python train.py --d_shared_expert=128 --routed_scale=5.06 --tie_embeddings="early" --dataset="wikipedia_en"
Below are experts of layer 3 (counted from 0) of a mixture-of-experts language model. Rows are named router (the router's row for the expert) and show model dimensions 0-127. Each number is 128 + 24 x the weight over its row's rms, rounded and kept within 0 to 255. Numbers have three digits each.
After each expert's rows: a language model's description of what the expert responds to. This comes from a sample of Wikipedia text that the model never trained on.

# expert 46
router:092169098123154114159130099177148141162141158125141126125132088144126141112121130161109130139084150111115122120127162179133108158140135144110131092176144097171113122161149128117140129166157069169120127115117115124165137134128147120147058149137128146151119189138080157121161119137129098115173116118168126101127122134124132126167098139160148132148142122135128168100106106120132111102103
It responds to: Early name and word pieces

# expert 29
router:105158079152157107133131131169114109149155177134128130111121089132150129133144142163126118124113138133126134070119169121090120172128118134080138094117142124183134107129138089152163148147133122140093119155128129139132118135077089133144107117113101093158139116144123152090131121161092070149142157155127134133140109127116144099135141126120171141156156159110128151109069103121145079162139
It responds to: Mid-word pieces in names

# expert 13
router:130141084138119136152120115144122107174163190124129127121146091161102135158093127145107159179128128109120099108099147145091098157122127109120175089138146118150097120179119152134136132160138134109125113115108142087143126124160142131126100125127150114146133172141142138096150119166099127122099147129166116127139105157098158161133084082099154108116158165143104121140100082178119117101118
It responds to: Word-initial lowercase fragments

# expert 17
router:073130099145145114127152144131144124125146128124106166083114109146131124119095181184118147125152178148077120075124116115131132146145150154120112135154145125164098086138142126133120152169140117131095080137113118100133141154125169127128116142133086119144136170148093106068129122142141099081156134148137150112143127103118125158168161098113146110129147117140113183127086152129106113135138
It responds to: Prepositions and possessives

# expert 16
router:115147094145120137139138143125139095160116143122128126130120097182124097118106137140117171161152120165101114117116162119096076143132114155121151087184168123123065131170167082142126127160155118137116099136098099102144155128144154142157104144130123129134151183130111127112194109161121126105160171144137119127129137100103132156137136140109132144129146167158109135112105133122103083135099
It responds to: Capital letters and acronyms

# expert 1
router:130135110144109155148134154111144089115133197138115130133110119128111132134120156126134148132112173131093111119132125165080130131085141168126154113128173135135074113169136114154183108164175135132107136152145123127138134109102132165136127147116131119152129101161134125091121080186126116105131148157185095122153095113145137128142126097119108126129132164159130178094129099152136148104090
It responds to: Brackets and separators

# expert 45
router:082170108112119104185115140154106058150138157152117161116128120112100128153101157150104119175131141117145133089114119167118081122112109163126184097105163107133110131122140111141171118147160111119132107127119155123124168117098144168108157141121124117114122125156144110122132109140061125102154131144161171126163122110124144149161132131128128102157163142143102169106123105137133132107104
It responds to: th and h pieces

# expert 41
router:118128095172158113153158145117113111125141132111142136092093092152114142102121163148110120138138177125110115111108102137123105138086130166087131118177170130148110064155113127137130161140169111150096090122095141114145152171139142116141126139135119106147156141153091131114139082155132123101125124169151168105164092127133146159145122078123128095135133151173134160132099110096112097118140
It responds to: Verbs and auxiliaries

# expert 25
router:149161130124133123104163103124092105092122160100123143113151103142084103128119157130117128156103171115133121140106149124099126160126112155111129111156140135134123087159112141157137126169130119174116124162099096121156144144113123146101102165126086137196128128138118143097149127141118119099131148136160148081137069092125117119114158101125156149127164162149113118097063114160161113101096
It responds to: Accented and non-Latin bytes

# expert 3
router:102130117143148125152125159159121098129127166118123139100136125156119092118081149137121138167115126152089097090107140115129113132155122109118175135135140155153078109149137132139088118175166114127113072145119143097119176121129136161129128127104111121125134189127098159120161116140120107088173159115162146112160079112148160163121125129111124136153189096151105133105151134157106109112142
It responds to: Periods and initial pieces

# expert 0
router:130169127132144119141156163140128110121114126137144163143161089136092140112116156143110140142106125093118095122114132102131110184098118170163111139154148101108097108133144134169148147119136096151078115127107152115156161144100130142126097131114087130117139105142122161106153116121124137093142152130151128131161107087165136129142144082129126116155202181135104132062095111091130124098114
It responds to: Vowel-plus-liquid word pieces

# expert 24
router:114163150124118100123166149120117102109135158155128171124122120132094095148120188143110114144155142139135117132133123147147109131113157155070130108174136149126089071116126080178153169135119096149104104157098089141145157138114166142165124160129122094172164163125100123097146099138146150119145163125119163090117128104113102130152138108137163125136142165138106118111131123097113100145122
It responds to: Noun endings and headers

# expert 4
router:131190086149140105138134126130144107135153143103095152118122093167139104097132102170105110131171139114138102106149128154104100181124121142084127104166125098165101119121139122177152139148161117176094121124124125132126173144137121117114095148098137125172145141155152141123144104145138102087135135166164128075145123087142110111133121125099170129158139137118087142111127123148130107086102
It responds to: Word-initial stem pieces

# expert 44
router:085124115145140115171140139127130115113142154124117148117111087141122130139091165193131145127111193140097126077115115132132133152127139150123145134152144143154098084160120132156130118146146128124113087131119111118134141158112180120145144145084090121160147167139073119073131108138135124093163156141128152133143092111156135151162134082104124107139157135163117132136085123098108092106100
It responds to: Prepositions

# expert 21
router:095127085136144123145138151164071151167133142115130123117146116134069094121123124172095160190112126134123108094111154120130083133126131112096158067154168101129101114133148136115129137129158100138114110125089128100163145131104120145171101148128109109133114181090137146133150091154136107121125144143150153115146125121116137127116122115146099132157166153153114176119094104153125110120081
It responds to: Letter m and capitals

# expert 11
router:087147122177136069134150120136127134149155139151167119136092098137126107129104135153125136163130141120099112081077155191119097155109159150127116073139140104120128101125136090138165152150151115110116115113121129155142102091103157159144087127154092094152140147156100104142178115134132101132126111110137124107097095126126151130117141146146160116137131174132098150142076139094116141135123
It responds to: Mid-name consonant pieces

# expert 20
router:067157117162110085149151165094075106128135148121124159137166133129118127107107175113119128127136157153128093123072126118141106149108125144116139082163122140123120084114133130153127148172141070115102087183108143105128161113085142137114141134137133105130124110158090121094160133124126076123154140124141136084124113136098173156149146133131137109107135153133088145113125155142119115114106
It responds to: Final vowels of names

# expert 8
router:055166114163131072137172137116103136137141167141115183098116138135108119084135184111124124155136141150146077110102126126158133137085128135103135134171159129141113083121144135163118159127126146149083087151132131116148147110098142141124127149138117090150158137134123141109148106163113112141132153131140151107113098112122136146187164096137151129124159144134112132137091108088100124137123
It responds to: Word-final suffixes

# expert 40
router:111142135145133131113135183113088092145163139091110135087156124125136087128100144173121153138088136149113066122100149110137145164139133143125137110121177124129113084126135139136112148148134113134136109151148123135107109102094145147097129142114141115174161139144116168111143124187085114099135144145156136109191111120128157186129162106114141131134161106153137162163138165134120092133119
It responds to: Periods in numbers, odd pieces

# expert 7
router:090179135143127088158157127121113147139141138117100109102121091154131111108119138156142147146141117131133106142081101169117089151102118200128157100172158092143141128125138087150164127130158131164083141124104097095156129110135150121090094165120119144171127138182119173119128132139109126112127135139161150089118117147171156111117132099124155144127139118153095110097104104133106129122114
It responds to: Latinate word-middle pieces

# expert 31
router:114145101167140086145136136127126113132161134127109140106094099155161121082106111136091138165135129163143114131117136157130088164098129114086133125170156130133082094107117129117142156133146101120108107130108110125126179122171156122123074158134128128141122137153121143127200112136104121101149131188133148059119136112104130153121122124098152133170123133137112171139111076105119119146115
It responds to: Common word stems

# expert 36
router:118160101156107104129141149126122107110147150151128172127133127170123138092123136180080138172115117166108122110116136179121130135123137136138126131144134131123117125136167146156160130164196119122101103155077127101139138134093147130124125186096120112146182139136115141081145093129129093116184167146150145084135099113162130133137157090131127127101152140174132143116104130132115134112099
It responds to: Line breaks and punctuation

# expert 6
router:118128087136121095149173133121141105129139170146127158106112096124145138128120142155138156166126151132131124134119173118150141168096172155142130143144176110137108088177124136147155126138110135139131113162082140106146184110135116152133088164144080111134169156144084136116147122138125110111123160164127170107105128152116133142122149077104181089112131175127140104134080137116118128141119
It responds to: Name and word endings

# expert 15
router:064133145131145103160120121145083084148150161167135145119155112148153114109136151137118143154133164139126079110072100152137096157130118147132141114153150120162119122138136090144124125143151089132132123146139148067150172102143133145111110148148127085147118128161129147131133128134097115071151129148168164100141096098126156143133154129150139117123152144150109089101087144108114107077114
It responds to: Learned suffix pieces

# expert 14
router:120148069184153115134188171156098108176166148100142125139096118149120106101129131142118110138110138154147102116118160110103128158089117115131112124139136111130107088118094127119141144155158084127120102161134137111178139121110113124156087155158133112116160129130112142110146095115135074138151117162131123102145124137157134099105143117135130120172154162136153181115084107105090135130109
It responds to: Commas, quotes, short stems

# expert 37
router:083164129159102123125142129135102095133158154159139156125125118159150090113109154136120157135161130157113109128128131119118085176077133166096132118162167149171104083126150118142116161120139095130125100169109108116181163114139142132161105150134131084144122135138135143127168091168118123096169149143149147113121123089114143151133139108145155114119149179163106115130087122124100094124127
It responds to: Institutional noun endings

# expert 9
router:096146090162131111128149171131119119169108157145106146121133107164144124125117159123084158161162130149139137111116135127147093156073159149097140114173137131135091061148154088147145186120126129130120110147126129142142172118119176125140120166117127102158150156141133121112139096139107115112166146180124171124118120119135138156137127128114148114147135162157079166120130106101101100122136
It responds to: Sports and census nouns

# expert 39
router:114137097153116126145165144126151110163176137120139158129095074135115100147093188150129146143128132137113079077145151130140121164104127112116110130121164135154105101131119133158126145156148138078093075121162130132157175154129167137145114153083116106137150192126136128116156087130119143115178131118132143146119119138142121143176123095132120160128158114129129120141103099145105138110103
It responds to: Commas, colons, place words

# expert 10
router:126174113137163092184141139156092109157167137114122160100115118155133134100128148149138105118151140140104106108090139135096133119091105164112145138137175103154106080144090143141150119129157100146121102103117113141171142172147151102159126143124143133148171153155102173091151122133134128136126123153156142130162082126147151129168108091106150115148165133116103170103140124110111090121143
It responds to: Verb inflections, stem pieces